From a checkpoint of a small mixture-of-experts model trained on Wikipedia.
Size: 11 layers, width 224, vocabulary 4096, 38.5M parameters.
Experts: 16 experts in each of 11 layers, 288 SwiGLU neurons an expert, a sigmoid router.
Training: a variant of SOAP for the experts, 399M tokens, 6134 steps.
Below are experts of layer 5 (counted from 0) of a mixture-of-experts language model. Rows are named router (the router's row for the expert), gate (a neuron's input weights, with its number), up (a neuron's input weights, with its number) and show model dimensions 0-223. Each number is 50 + 10 x the weight over its row's rms, rounded and kept within 0 to 99.
After each expert's rows: a language model's description of what the expert responds to. This comes from a sample of Wikipedia text that the model never trained on.

# expert 10
router:59 50 58 44 42 31 65 49 37 45 38 42 52 57 62 31 47 50 37 50 76 45 63 54 44 41 61 54 54 31 44 45 43 47 44 42 71 38 41 44 57 26 40 57 50 26 71 42 74 39 60 37 57 56 47 57 62 39 61 43 35 47 34 42 72 38 43 70 67 48 60 57 67 42 42 35 48 50 61 59 47 57 43 44 39 45 35 48 40 46 59 55 44 58 30 46 53 55 54 44 44 48 51 40 44 45 43 43 57 51 26 46 59 47 31 55 54 57 37 51 50 27 39 40 47 58 36 35 49 64 67 41 57 53 51 55 62 41 51 54 62 45 46 66 42 50 63 63 60 48 22 47 45 45 53 42 45 51 40 57 45 46 56 33 43 49 51 63 50 55 47 47 54 47 50 54 56 37 36 63 67 62 48 40 57 52 29 57 57 34 45 51 61 63 65 65 44 46 49 55 55 51 55 55 42 68 50 50 60 42 56 49 55 47 41 54 42 53 41 40 50 49 48 49
gate17:59 46 66 50 64 52 43 79 37 57 68 61 64 48 35 45 31 59 55 53 55 64 47 41 54 23 59 48 36 50 49 59 37 43 52 34 50 55 39 47 43 52 38 53 51 42 45 47 63 42 40 62 59 55 31 46 44 48 39 55 45 45 58 55 47 50 63 44 64 44 45 68 41 48 50 26 52 56 52 33 42 50 52 48 41 46 45 63 37 55 63 61 25 52 43 48 43 44 37 37 61 52 43 52 47 48 34 58 42 50 60 40 84 56 40 47 40 39 49 55 41 58 53 40 47 55 50 40 45 38 57 53 51 38 40 41 38 44 48 41 63 54 45 50 55 58 44 56 51 65 49 37 60 74 63 46 25 44 55 50 41 34 53 39 50 44 54 52 27 67 43 38 49 54 47 54 39 54 53 60 39 64 62 50 59 57 38 71 56 39 46 37 34 60 54 54 57 53 39 50 40 54 58 40 33 43 63 51 45 63 37 43 32 34 48 47 55 46 59 44 42 39 55 51
up17:47 61 58 67 52 54 50 42 65 35 45 64 50 60 53 45 58 69 55 54 42 53 61 56 48 59 53 42 48 56 49 61 71 62 52 52 54 32 42 55 69 41 60 40 65 44 63 53 41 58 50 48 41 53 85 66 44 61 57 58 52 45 47 48 48 58 46 55 33 38 62 40 42 46 52 56 38 54 54 48 41 58 62 56 58 53 58 54 48 44 59 29 62 49 63 35 38 43 48 50 40 66 36 46 40 59 57 61 54 59 37 47 43 56 58 60 64 53 47 49 40 57 44 54 42 45 66 52 42 45 70 51 44 45 43 47 52 64 37 39 42 71 56 63 67 59 42 43 67 49 53 43 40 33 27 54 45 43 37 60 62 57 40 72 73 62 44 50 51 43 51 69 49 50 59 58 40 48 49 49 50 24 48 55 46 41 59 26 51 52 56 64 49 31 50 42 35 49 26 53 47 53 46 56 49 54 55 58 41 55 65 25 49 43 49 52 50 52 46 46 55 60 56 70
gate18:60 50 32 38 62 41 37 42 53 70 67 61 55 53 34 64 33 75 36 60 41 56 41 32 39 53 55 54 65 60 63 41 44 52 55 54 51 34 44 42 64 50 57 52 32 49 50 50 51 28 45 34 71 54 64 39 50 49 58 52 37 33 41 47 42 53 52 65 36 47 57 44 32 36 43 46 59 48 47 21 36 59 53 42 66 55 63 44 37 54 39 64 57 52 56 54 44 30 47 46 50 39 64 46 57 43 40 58 55 50 56 56 43 66 58 44 54 51 61 53 45 45 54 45 62 44 36 63 36 54 42 61 45 62 47 56 52 59 47 69 35 31 58 72 49 67 54 76 52 59 58 56 50 55 33 33 44 46 46 41 46 64 54 53 58 57 44 39 46 41 42 34 49 40 64 63 50 47 55 66 43 46 62 54 41 37 50 44 54 52 29 39 39 66 38 52 56 45 52 57 51 58 66 49 46 60 50 51 55 56 50 51 52 50 48 53 49 69 58 44 40 47 50 41
up18:48 46 58 34 59 45 55 53 45 47 48 46 58 54 41 44 57 58 58 48 74 65 55 23 51 46 47 47 57 56 44 50 60 59 48 55 58 46 56 53 40 61 49 44 60 42 41 70 37 46 45 51 44 49 12 51 55 58 42 52 48 29 45 53 60 31 36 45 54 46 48 41 60 63 40 50 50 48 42 45 46 45 53 60 38 57 37 29 67 40 68 54 52 30 53 51 41 46 37 58 50 57 40 67 60 55 54 46 48 48 50 52 57 57 48 32 61 78 39 60 62 74 62 51 22 59 61 60 38 57 54 32 56 58 42 43 41 27 49 42 65 37 45 54 41 42 64 70 42 35 49 55 49 40 41 55 48 54 44 50 55 42 49 58 56 47 61 71 36 50 36 53 50 57 53 49 55 54 61 52 54 41 57 41 60 63 64 49 63 63 39 56 60 34 37 61 48 50 47 59 52 58 47 64 45 43 52 46 55 43 55 43 36 52 47 66 69 42 44 55 49 37 33 47
It responds to: Past-tense and participle endings and whole participles after was or to, such as -ed, -ing, used, found, awarded, fled.

# expert 6
router:60 49 54 49 60 43 48 48 43 66 57 50 61 53 31 35 54 32 47 52 54 56 44 47 39 41 48 61 57 54 55 52 51 41 59 37 50 33 32 56 40 51 48 62 57 50 44 37 38 47 58 46 53 43 34 67 49 57 70 31 47 32 23 58 44 58 46 74 55 47 55 65 56 49 51 56 60 60 42 43 53 62 39 61 20 58 54 40 35 31 50 55 31 40 43 30 62 53 61 51 45 62 46 58 50 43 40 50 51 44 34 39 45 49 47 42 36 47 65 54 58 50 38 40 54 44 42 51 33 51 57 41 53 55 36 70 68 36 65 42 56 62 31 58 54 40 56 61 51 50 50 54 37 45 59 35 36 42 55 64 49 61 41 63 62 47 42 49 52 56 49 40 36 49 51 51 42 52 47 64 51 52 47 60 64 52 62 32 48 56 40 49 59 56 52 44 63 40 42 62 51 61 56 47 28 75 58 38 67 36 59 46 38 44 58 45 35 62 36 50 45 51 50 47
gate2:54 46 56 40 49 51 31 51 43 37 48 68 48 46 38 62 44 45 62 51 48 55 38 57 41 48 46 49 54 53 58 61 37 41 31 49 56 57 51 43 46 47 40 68 65 51 46 73 38 52 42 50 60 53 41 49 33 48 66 49 35 34 45 34 53 52 49 52 54 62 66 33 70 60 52 49 73 49 52 41 63 60 49 51 54 65 37 58 60 54 39 46 57 49 60 38 62 58 50 52 50 42 53 56 30 45 54 56 43 42 41 65 53 63 53 30 51 34 46 65 33 40 56 41 53 52 59 57 36 65 59 42 42 65 56 74 48 56 52 76 54 50 41 52 48 51 29 51 66 60 47 57 54 53 11 27 42 43 45 43 38 52 49 54 67 55 63 52 37 44 51 67 51 65 53 60 58 46 31 68 53 51 43 49 47 41 51 51 56 48 43 51 50 55 58 52 49 56 42 33 51 38 41 60 59 45 60 49 55 62 24 55 42 52 48 48 43 44 32 43 43 60 48 45
up2:43 45 50 39 49 47 53 59 63 24 51 62 42 25 73 33 62 62 59 49 70 44 54 51 54 39 46 49 43 40 52 71 30 55 50 50 54 72 39 51 54 49 55 47 68 54 47 50 48 41 56 51 64 66 40 51 49 60 48 39 41 50 55 50 54 59 56 69 72 60 65 54 60 55 47 47 54 53 62 49 55 47 48 52 62 52 43 57 64 54 45 30 50 71 39 40 52 48 50 40 65 52 41 52 40 54 54 48 51 60 37 42 66 68 51 59 50 41 65 60 45 40 42 38 58 60 62 62 37 58 71 44 60 55 45 49 49 40 54 72 51 46 36 38 56 49 46 73 62 63 57 48 39 53 38 50 71 56 56 58 50 64 59 56 60 53 62 53 57 54 60 43 77 53 41 57 51 51 47 48 43 64 46 49 53 37 48 39 54 57 53 47 39 44 44 67 73 56 54 44 43 49 43 72 54 52 59 43 50 39 28 35 39 26 46 50 46 54 57 50 50 53 40 56
gate3:25 50 29 46 51 44 41 62 31 70 44 52 61 74 48 52 54 52 71 45 38 48 57 53 44 60 34 56 45 31 55 57 41 55 54 60 43 81 44 60 58 45 61 54 47 42 49 42 42 44 64 50 51 44 27 38 65 49 51 51 53 65 62 52 42 53 50 76 70 46 51 34 56 47 48 45 54 34 58 44 58 56 54 51 48 70 55 50 30 54 63 63 54 61 42 43 59 40 38 62 61 66 49 48 36 40 62 53 63 63 54 49 36 47 45 55 69 39 54 56 61 40 67 61 53 47 66 56 68 50 46 51 54 48 51 51 42 45 59 59 50 70 32 51 60 47 42 43 40 41 47 50 53 56 52 51 38 58 45 38 55 70 46 46 39 43 48 59 59 59 53 49 46 38 56 31 59 65 41 52 61 47 32 55 52 39 38 34 58 68 53 42 50 46 46 60 57 61 51 51 46 40 60 53 46 38 60 38 63 50 64 58 45 56 54 73 61 56 45 39 50 46 58 50
up3:60 53 59 60 48 62 74 58 47 49 50 36 42 52 40 47 55 33 43 60 55 61 69 59 69 42 59 47 59 58 42 52 40 62 57 63 52 36 55 60 44 37 22 44 62 43 51 32 47 40 54 62 67 47 62 51 33 58 59 55 50 36 60 43 49 49 59 57 51 49 55 52 68 68 51 64 48 60 50 54 35 41 36 43 40 28 51 50 65 52 49 66 43 58 54 48 38 57 38 66 37 56 63 41 57 60 41 49 13 58 52 26 51 29 41 55 51 52 59 41 48 58 48 51 58 50 55 52 49 54 46 44 58 26 50 44 57 43 61 46 55 59 60 48 48 58 55 49 53 44 37 45 48 59 55 66 32 36 66 49 56 39 48 42 53 34 57 29 56 24 58 51 62 66 46 50 59 52 63 41 38 54 43 42 37 62 44 54 50 51 50 45 37 56 52 52 51 55 51 33 43 43 51 54 53 42 58 64 43 55 49 69 38 63 42 56 61 47 49 51 51 56 41 33
It responds to: First one or two letters of a lowercase word, or a piece right after its start, as in f, h, des-p-air, cl-erk, foc-used.

# expert 0
router:55 26 66 43 54 41 53 42 40 62 42 66 45 52 29 62 38 44 45 63 45 60 72 54 30 41 67 62 38 50 57 61 84 50 70 41 63 53 50 47 39 55 42 36 71 45 47 45 48 46 44 44 63 46 70 69 32 49 44 64 48 47 43 51 45 53 35 58 62 48 54 66 59 47 69 41 61 41 35 42 46 50 46 61 45 53 48 39 57 48 38 46 33 50 55 45 53 64 71 33 48 47 45 53 61 56 58 48 63 44 54 44 45 47 48 49 59 50 68 53 46 35 47 41 57 45 45 74 61 66 55 33 39 42 59 49 57 47 53 34 27 52 46 59 51 44 37 50 59 34 43 50 33 49 55 39 63 37 54 44 55 46 54 46 54 62 58 55 48 52 49 51 52 62 40 49 51 33 37 62 53 50 49 50 56 56 57 41 49 52 48 60 51 51 62 20 38 45 49 66 45 51 54 54 66 56 59 46 57 55 44 54 75 63 43 60 53 46 43 44 56 52 58 44
gate0:67 39 61 51 43 64 63 59 54 52 57 31 59 46 65 43 44 52 60 51 52 48 34 54 55 51 44 44 46 63 54 62 53 59 39 59 54 50 36 52 50 48 34 57 47 38 62 51 65 48 69 52 51 53 37 53 48 46 34 56 67 25 63 38 52 41 48 59 46 50 48 44 56 57 41 64 44 30 40 47 43 59 49 52 55 52 59 68 29 60 30 54 41 62 38 33 59 41 76 42 61 37 48 47 37 52 36 32 27 40 44 50 61 36 45 38 54 55 61 47 76 59 47 49 19 59 42 58 32 55 58 45 46 33 54 36 59 63 47 54 47 60 54 45 61 38 46 64 56 33 57 45 50 52 33 56 43 39 44 50 52 46 39 58 50 57 39 49 56 58 69 43 47 71 62 51 54 47 50 61 46 58 40 60 37 59 55 43 50 61 51 51 60 31 68 48 54 37 42 51 56 57 60 53 61 50 57 42 46 50 64 45 50 67 50 48 38 48 46 39 55 34 44 53
up0:53 36 42 56 53 54 57 49 59 57 46 45 32 66 55 72 53 65 63 52 54 67 54 54 33 47 52 43 60 33 32 40 44 39 39 49 56 49 50 47 50 64 61 58 55 59 59 66 60 41 39 58 66 57 32 52 45 34 48 51 45 67 66 44 60 41 57 37 49 52 57 71 41 56 68 49 48 70 65 47 36 46 62 68 43 51 55 60 57 52 52 59 48 50 69 60 57 55 41 46 50 59 53 47 63 65 58 69 66 60 50 47 43 49 60 48 44 43 32 60 42 51 60 39 51 43 43 52 45 45 49 24 56 61 70 44 55 37 45 48 47 55 51 63 58 43 53 46 59 28 52 51 64 42 67 63 37 52 55 39 54 55 72 56 58 50 56 56 54 51 58 65 59 42 36 51 53 50 31 14 60 51 56 42 56 50 57 54 69 44 64 58 52 56 49 58 59 48 40 42 52 62 45 46 58 53 53 48 58 32 51 43 56 53 48 51 71 57 38 74 42 50 43 53
gate1:40 39 37 47 48 28 45 50 46 29 72 49 60 37 47 49 66 39 48 42 53 66 50 42 60 37 64 52 34 47 50 52 64 66 57 53 49 54 59 50 37 27 49 40 42 46 51 48 45 37 49 59 65 47 63 54 53 56 40 36 61 45 60 54 48 62 38 46 55 24 49 63 51 39 47 46 39 49 53 51 51 62 46 55 55 50 46 51 51 39 66 61 56 57 38 70 51 52 36 35 57 51 46 63 41 65 46 58 49 45 55 61 38 44 62 59 56 61 40 48 31 67 54 73 60 60 23 50 59 34 68 45 51 55 47 56 51 51 54 48 53 43 49 55 54 63 63 43 50 41 58 34 37 43 22 37 54 48 36 41 55 52 37 29 47 66 52 59 45 35 48 57 51 44 51 59 59 53 55 59 42 63 40 60 69 45 43 31 48 37 61 66 47 54 43 39 63 55 58 55 26 54 44 36 48 41 48 56 35 64 51 42 54 34 55 46 48 59 50 44 49 42 58 54
up1:45 36 61 45 64 49 65 48 53 55 43 47 46 46 51 61 60 57 50 30 43 33 44 69 58 48 39 36 62 65 47 57 45 54 36 38 53 55 41 68 54 48 41 44 66 57 41 61 63 47 66 71 36 66 34 47 46 45 60 56 55 47 55 51 51 64 54 63 42 52 33 30 59 45 52 49 50 45 50 61 55 37 56 44 47 51 43 49 63 48 37 52 61 51 52 38 40 50 51 70 41 35 49 40 68 38 46 55 60 46 39 56 55 50 47 34 56 47 32 49 41 39 55 44 40 50 59 52 51 44 57 69 44 59 73 49 28 53 39 49 54 38 41 35 44 33 46 44 39 76 44 45 41 35 57 19 46 47 57 46 41 55 45 45 47 38 53 43 43 56 48 43 52 51 50 59 44 63 54 65 46 59 68 64 47 50 29 60 51 53 39 28 35 60 44 64 38 50 48 34 58 45 51 56 43 58 60 64 65 40 66 64 65 68 57 42 36 46 49 54 44 47 54 53
It responds to: Articles and possessives before a noun, like the, a, his, 's, plus adjective suffixes -ical, -ic, -ational in typical, Historical.

# expert 1
router:64 33 56 49 56 52 65 42 50 39 37 78 56 57 32 62 38 30 54 41 45 41 59 53 43 46 42 53 48 45 54 64 62 53 49 58 67 57 53 35 60 50 40 48 64 37 49 54 63 57 57 53 65 46 54 33 41 48 42 61 63 67 63 45 53 38 59 48 51 35 58 48 59 44 58 28 60 79 39 58 57 61 50 38 37 51 58 45 48 56 35 59 52 47 44 62 66 40 47 50 56 52 52 36 49 41 42 43 44 51 57 51 52 60 46 52 41 50 47 46 32 59 50 33 59 60 47 40 61 61 69 42 27 29 61 36 55 59 51 36 43 77 56 67 58 45 57 45 51 46 53 63 27 57 55 44 39 63 53 43 59 64 45 57 43 47 39 55 36 46 41 35 42 46 40 43 38 53 50 44 42 56 53 53 61 56 56 46 49 42 37 59 49 62 55 59 71 41 45 57 62 49 41 44 54 53 58 58 57 47 63 59 65 45 35 46 56 45 45 51 76 39 61 39
gate2:43 55 66 41 53 44 53 47 63 49 62 57 48 57 35 50 51 50 56 45 76 33 57 56 37 43 63 57 52 40 62 53 31 60 47 60 63 41 73 45 43 62 37 39 48 59 48 55 60 50 48 32 47 35 22 56 45 36 51 48 55 60 58 33 56 46 44 52 68 43 36 36 45 45 62 71 45 59 53 40 45 49 59 62 64 42 60 48 76 53 57 35 58 49 52 44 68 51 36 50 61 49 48 45 59 41 52 79 56 34 61 49 41 60 43 51 69 52 50 38 44 47 44 66 50 51 45 35 58 68 40 39 58 50 75 53 57 52 58 33 49 40 55 46 49 38 60 52 66 69 47 43 40 39 66 46 58 43 65 58 52 48 65 44 47 47 38 54 45 53 22 49 47 44 61 46 52 54 41 52 57 60 54 41 61 44 41 65 73 50 37 44 49 55 54 50 47 58 62 46 57 47 53 54 52 48 46 44 46 31 63 47 41 47 54 44 63 56 41 33 44 54 39 42
up2:48 46 43 46 54 56 48 60 44 45 43 67 48 60 38 61 47 49 63 44 49 43 40 34 28 37 56 47 47 60 65 57 48 41 49 64 66 37 67 54 29 53 55 63 54 57 47 41 47 45 58 64 54 53 47 53 36 46 49 50 63 50 59 42 46 45 46 38 70 56 61 47 37 34 56 52 52 60 35 38 33 46 39 57 54 42 66 51 48 45 42 46 48 64 50 57 60 59 58 49 55 49 36 60 62 45 51 79 52 22 41 47 44 55 62 51 52 65 53 57 48 49 53 59 59 52 47 85 59 59 37 53 44 58 61 41 59 53 41 36 30 37 30 52 60 57 45 61 62 63 47 45 45 44 78 63 58 59 37 55 49 54 73 53 51 47 46 52 57 56 48 46 73 63 55 62 49 54 21 50 57 50 61 50 54 61 66 58 74 55 54 49 58 62 30 57 44 41 49 65 58 43 54 52 39 50 52 46 46 41 42 49 49 66 66 51 52 58 59 44 56 44 46 43
gate3:50 37 44 58 62 38 56 50 59 42 54 40 30 37 50 43 55 50 60 37 45 52 53 32 37 59 60 44 47 47 61 51 57 39 57 62 63 40 60 56 53 45 61 51 54 40 44 47 50 47 22 58 43 48 45 52 25 42 20 54 39 56 45 51 67 46 45 56 61 65 34 62 37 68 48 46 55 49 66 58 48 65 48 49 66 71 51 35 37 50 44 52 58 41 47 62 58 52 36 45 65 74 39 40 29 65 39 47 50 64 39 33 50 59 61 41 43 56 24 54 53 31 45 54 53 47 48 62 47 54 43 45 46 52 48 43 28 62 53 68 54 40 59 69 41 53 57 39 56 49 50 56 46 52 51 49 51 48 51 53 55 54 48 50 75 46 60 61 43 56 60 59 36 56 58 42 54 49 43 41 39 48 54 23 47 36 44 52 51 54 52 66 41 70 54 48 56 54 60 49 41 57 51 57 68 59 40 46 45 62 43 40 50 52 70 42 64 38 57 57 53 51 52 36
up3:52 49 43 65 56 42 54 57 58 45 41 36 47 57 39 51 75 57 65 39 52 65 61 54 47 55 52 59 43 35 68 51 67 37 60 45 66 40 62 47 58 56 52 45 40 62 38 41 47 50 46 52 28 50 37 52 47 50 42 38 40 39 47 53 46 37 35 42 63 69 48 42 36 59 53 47 61 64 64 48 33 34 51 42 51 49 62 37 37 45 63 46 62 61 58 54 64 58 33 22 39 46 40 45 34 62 59 60 42 65 40 41 42 47 45 51 54 48 32 63 44 38 52 49 57 38 51 49 51 38 51 56 39 45 55 52 45 57 66 63 55 40 54 52 48 48 63 49 49 36 57 63 38 51 44 39 58 45 59 30 58 65 54 59 48 54 41 56 39 59 50 35 41 70 49 39 50 29 38 47 33 56 56 37 44 61 63 51 58 40 50 50 35 50 53 25 41 60 42 46 48 41 37 51 35 50 35 50 51 36 23 54 56 43 54 48 48 60 40 61 45 40 65 35
It responds to: Commas, periods, colons and closing-parenthesis combinations ending a phrase or list field, plus "in" before years, e.g. "reference No.:", "left),".

# expert 4
router:53 30 34 41 45 42 34 31 44 53 44 52 49 41 39 54 38 49 75 54 45 40 56 57 52 35 56 45 45 32 42 57 70 46 68 67 56 65 50 44 39 57 59 37 47 50 47 34 49 36 54 66 63 57 26 59 56 50 45 51 38 58 44 49 55 39 44 37 33 49 32 69 60 48 50 46 50 51 43 48 64 65 62 62 55 62 64 51 65 41 40 39 48 66 54 44 72 63 39 50 47 37 49 56 62 54 54 46 59 28 47 30 64 45 52 51 47 35 42 39 58 52 59 35 50 47 52 44 38 63 56 55 54 35 52 50 51 26 65 51 46 46 36 50 43 61 37 55 53 59 51 69 60 45 68 48 51 62 51 54 49 48 40 48 46 63 41 59 55 61 41 62 52 43 53 64 52 57 51 59 49 59 52 55 57 62 53 46 54 51 59 40 54 60 33 52 58 36 43 61 46 51 52 37 35 38 50 39 65 59 70 57 64 57 61 54 54 47 64 43 65 48 60 29
gate2:41 42 44 35 69 64 52 57 48 50 33 41 38 63 43 46 25 52 52 46 43 46 45 45 81 53 65 44 39 48 43 43 57 48 46 66 45 54 60 56 62 46 61 35 64 48 49 68 55 44 43 39 61 51 56 58 52 55 55 45 46 39 38 56 41 41 49 39 60 50 46 46 43 50 33 43 63 39 36 48 45 49 35 41 66 55 35 48 50 69 54 46 29 42 32 44 44 50 50 38 48 51 75 53 53 60 47 58 42 57 48 52 53 47 64 38 62 58 58 26 48 42 56 27 55 31 35 49 61 73 55 52 38 44 48 49 69 54 59 60 41 62 66 45 20 61 37 49 44 47 57 66 41 48 56 48 54 52 53 59 52 42 54 62 64 47 53 47 48 49 49 53 56 52 39 63 35 48 52 52 39 58 26 52 46 58 84 47 50 46 35 45 46 63 42 61 56 51 47 36 53 53 41 54 42 57 63 40 45 52 40 51 42 47 44 48 58 48 58 34 50 49 66 58
up2:48 78 66 55 49 53 56 34 45 72 39 59 41 54 49 42 50 41 45 46 63 69 48 62 50 54 55 56 55 49 54 48 40 37 33 69 48 51 51 62 42 59 54 49 44 70 53 40 45 33 55 36 49 48 41 39 50 43 42 51 20 49 36 34 34 48 54 58 52 43 41 47 39 35 43 67 55 58 54 50 48 51 50 51 46 48 49 56 44 51 51 58 48 52 47 36 61 36 63 53 49 43 38 59 49 50 48 50 39 38 58 50 42 55 35 40 48 39 55 58 58 57 47 56 57 74 63 50 38 43 58 55 59 63 51 57 40 30 56 63 51 57 63 49 48 63 38 42 38 40 52 63 51 48 32 44 54 47 43 43 50 39 46 48 45 46 26 61 42 47 62 41 48 52 49 31 55 53 57 47 45 41 64 53 41 50 30 60 26 69 36 59 63 35 36 43 43 54 29 55 51 60 26 44 52 64 67 52 54 48 71 60 52 47 49 49 35 40 39 57 64 56 68 28
gate3:53 37 56 45 70 63 35 39 57 47 50 34 52 59 44 50 58 49 52 52 45 38 60 62 47 48 39 52 40 48 54 47 79 28 55 58 46 52 51 40 43 39 51 45 40 53 41 55 60 67 43 42 51 48 61 53 39 63 56 53 44 66 60 55 52 46 49 59 45 59 55 49 39 49 48 45 24 55 48 67 44 55 57 61 55 51 47 47 49 38 56 61 40 66 52 49 57 41 38 60 40 40 54 41 50 59 47 54 39 48 45 70 61 49 65 42 48 48 26 48 37 59 50 62 58 68 51 61 51 55 50 54 57 52 63 59 55 54 48 59 57 61 59 48 74 52 63 57 57 48 50 48 48 31 59 50 53 60 57 51 48 51 47 68 75 44 41 62 56 61 61 42 41 54 46 70 23 36 33 38 66 35 70 53 67 60 64 51 35 28 41 58 46 43 56 58 75 63 47 47 32 59 36 45 55 51 52 47 60 61 59 45 63 60 51 53 57 41 65 58 56 69 60 41
up3:45 45 44 40 47 46 58 55 54 56 54 48 71 46 58 45 55 39 58 59 54 59 38 45 57 49 46 38 53 36 40 38 50 55 68 64 60 47 52 49 58 54 49 56 64 65 50 55 31 47 54 30 50 37 46 54 58 51 48 44 48 36 43 46 49 50 54 47 56 39 33 63 45 34 53 61 49 56 33 29 46 23 60 52 59 50 56 48 55 43 49 45 61 45 57 63 50 41 63 56 69 51 57 50 60 38 46 39 68 50 71 41 46 62 47 50 62 29 74 48 51 32 54 45 46 45 59 29 58 61 43 39 37 48 31 35 45 47 61 51 56 58 49 68 39 56 55 68 56 54 51 45 55 56 59 38 56 44 32 52 74 42 44 47 38 53 19 56 35 57 43 55 67 43 51 64 55 54 53 43 54 47 42 59 51 52 42 50 60 45 37 40 56 56 39 48 49 40 54 60 72 51 76 57 40 29 61 54 57 70 37 43 51 45 59 61 60 54 61 48 50 50 66 63
It responds to: Closing parentheses and quotation marks, plus mid-word pieces of personal names and words, like Sam-ar, Joann-a, glom-us, bicy-cle.

# expert 12
router:53 46 60 50 61 54 52 55 36 47 46 60 52 55 61 35 38 50 61 47 39 52 74 60 57 37 53 44 47 44 32 53 54 64 52 61 68 47 47 22 49 20 48 50 51 46 62 45 55 50 47 49 47 50 57 51 44 54 60 52 44 50 55 44 41 50 58 60 53 47 44 65 55 53 42 55 51 47 34 55 38 48 55 50 35 51 68 61 44 38 20 50 42 51 43 35 50 50 58 42 28 51 60 32 44 56 38 36 52 62 33 61 49 44 45 55 64 69 50 44 66 73 35 58 51 64 45 47 46 37 65 64 22 60 56 46 41 48 53 45 59 77 48 56 43 40 41 58 53 53 50 55 65 41 36 57 51 52 41 55 70 54 53 36 45 44 33 44 51 59 44 38 60 47 36 52 61 39 52 44 52 53 60 69 50 42 55 26 58 44 35 51 66 47 62 51 68 48 40 64 44 54 59 44 48 67 58 40 56 48 50 63 50 58 75 50 58 52 41 50 54 49 46 45
gate2:39 57 42 38 52 49 45 40 58 40 30 49 47 54 49 64 45 56 70 49 44 54 40 64 64 62 60 52 47 54 49 45 54 48 49 47 58 39 56 43 52 55 43 48 72 42 35 43 49 49 42 47 48 73 59 44 43 50 62 37 39 59 33 53 44 64 43 40 61 59 60 52 45 39 47 49 34 54 43 72 46 65 35 56 57 45 45 46 49 68 56 33 60 63 37 57 36 52 55 37 61 47 48 47 53 57 40 57 41 68 42 48 44 58 60 46 66 53 58 53 46 56 59 57 28 42 66 60 41 71 38 47 46 62 54 47 36 43 37 47 48 62 53 45 61 67 45 40 60 45 45 28 26 63 65 61 37 45 65 41 53 58 36 54 65 47 43 57 56 51 58 47 52 51 52 50 62 41 38 58 70 37 37 42 41 43 55 62 55 44 32 58 41 49 68 42 48 54 45 50 56 51 44 62 46 42 65 56 54 67 56 71 33 37 62 37 42 74 37 45 44 63 59 42
up2:53 54 44 46 35 45 47 50 57 62 48 55 38 46 42 45 24 44 57 45 28 53 39 41 74 53 59 49 55 56 56 39 53 52 53 66 59 37 55 36 67 63 73 37 68 45 48 59 45 65 48 61 52 33 64 27 68 49 48 48 41 31 35 64 47 49 37 52 63 59 46 59 63 49 44 53 44 53 48 55 39 57 58 55 62 39 68 56 49 60 41 38 67 27 53 52 50 60 51 44 59 51 38 64 55 58 56 56 55 52 55 48 38 67 64 58 51 67 58 44 40 60 29 51 40 54 41 49 47 50 33 42 42 65 51 54 58 46 48 46 35 51 55 54 53 56 39 35 44 60 49 52 23 50 66 58 48 57 51 54 52 41 36 48 33 68 54 61 54 55 47 55 48 62 41 37 67 56 29 54 53 53 59 39 57 52 54 37 60 59 46 48 44 65 36 47 48 50 60 61 65 37 42 48 57 61 58 40 36 53 54 39 44 44 55 32 39 63 58 62 58 38 36 52
gate3:46 51 59 62 37 59 53 53 53 56 53 44 56 49 48 61 42 54 60 60 43 45 44 45 44 45 43 52 56 61 49 45 55 34 40 56 45 54 64 53 49 44 57 47 46 61 40 37 47 54 63 87 62 45 55 30 64 40 54 48 41 54 53 36 41 61 45 59 55 50 36 56 48 55 47 63 45 31 38 48 46 65 71 34 52 60 50 59 53 38 52 51 41 65 75 60 56 57 54 67 47 51 47 58 54 56 59 35 55 47 68 49 72 45 66 43 59 40 49 53 42 38 53 68 59 60 54 59 42 53 52 41 51 28 52 51 38 51 50 43 42 57 49 57 41 59 44 75 53 61 42 57 45 65 72 53 49 58 79 54 35 62 44 66 56 55 45 53 57 58 47 60 34 47 65 56 58 45 31 53 55 38 46 64 58 40 53 38 67 64 76 43 56 45 53 51 36 49 52 60 75 46 42 31 42 55 45 34 44 51 44 42 47 41 54 49 27 48 50 51 45 55 54 59
up3:55 45 70 39 58 51 49 31 27 40 38 43 38 52 59 56 67 43 38 43 48 47 64 65 37 55 40 67 61 45 47 52 34 54 42 34 41 28 51 57 47 45 74 62 59 34 37 68 37 62 53 45 57 44 53 52 48 55 41 55 59 56 53 64 43 68 73 45 33 44 46 36 53 54 65 56 46 65 66 39 52 57 36 50 38 46 71 56 41 61 50 28 63 45 50 47 64 54 42 32 49 72 45 56 46 43 51 64 46 59 39 52 44 42 52 45 46 58 58 45 39 45 54 48 33 41 32 40 61 40 50 56 31 54 66 50 58 43 55 45 62 59 64 49 52 55 42 62 60 39 50 34 58 61 56 46 62 41 48 56 58 48 43 32 60 68 68 44 47 43 40 39 53 43 47 69 46 54 49 48 43 53 49 51 57 40 55 43 50 42 48 51 59 57 48 54 54 49 47 46 43 66 59 43 50 58 63 69 47 52 61 53 37 59 40 31 43 56 54 64 34 46 50 34
It responds to: Prepositions following a verb or noun and coming before a noun phrase, such as of, by, from, with, during.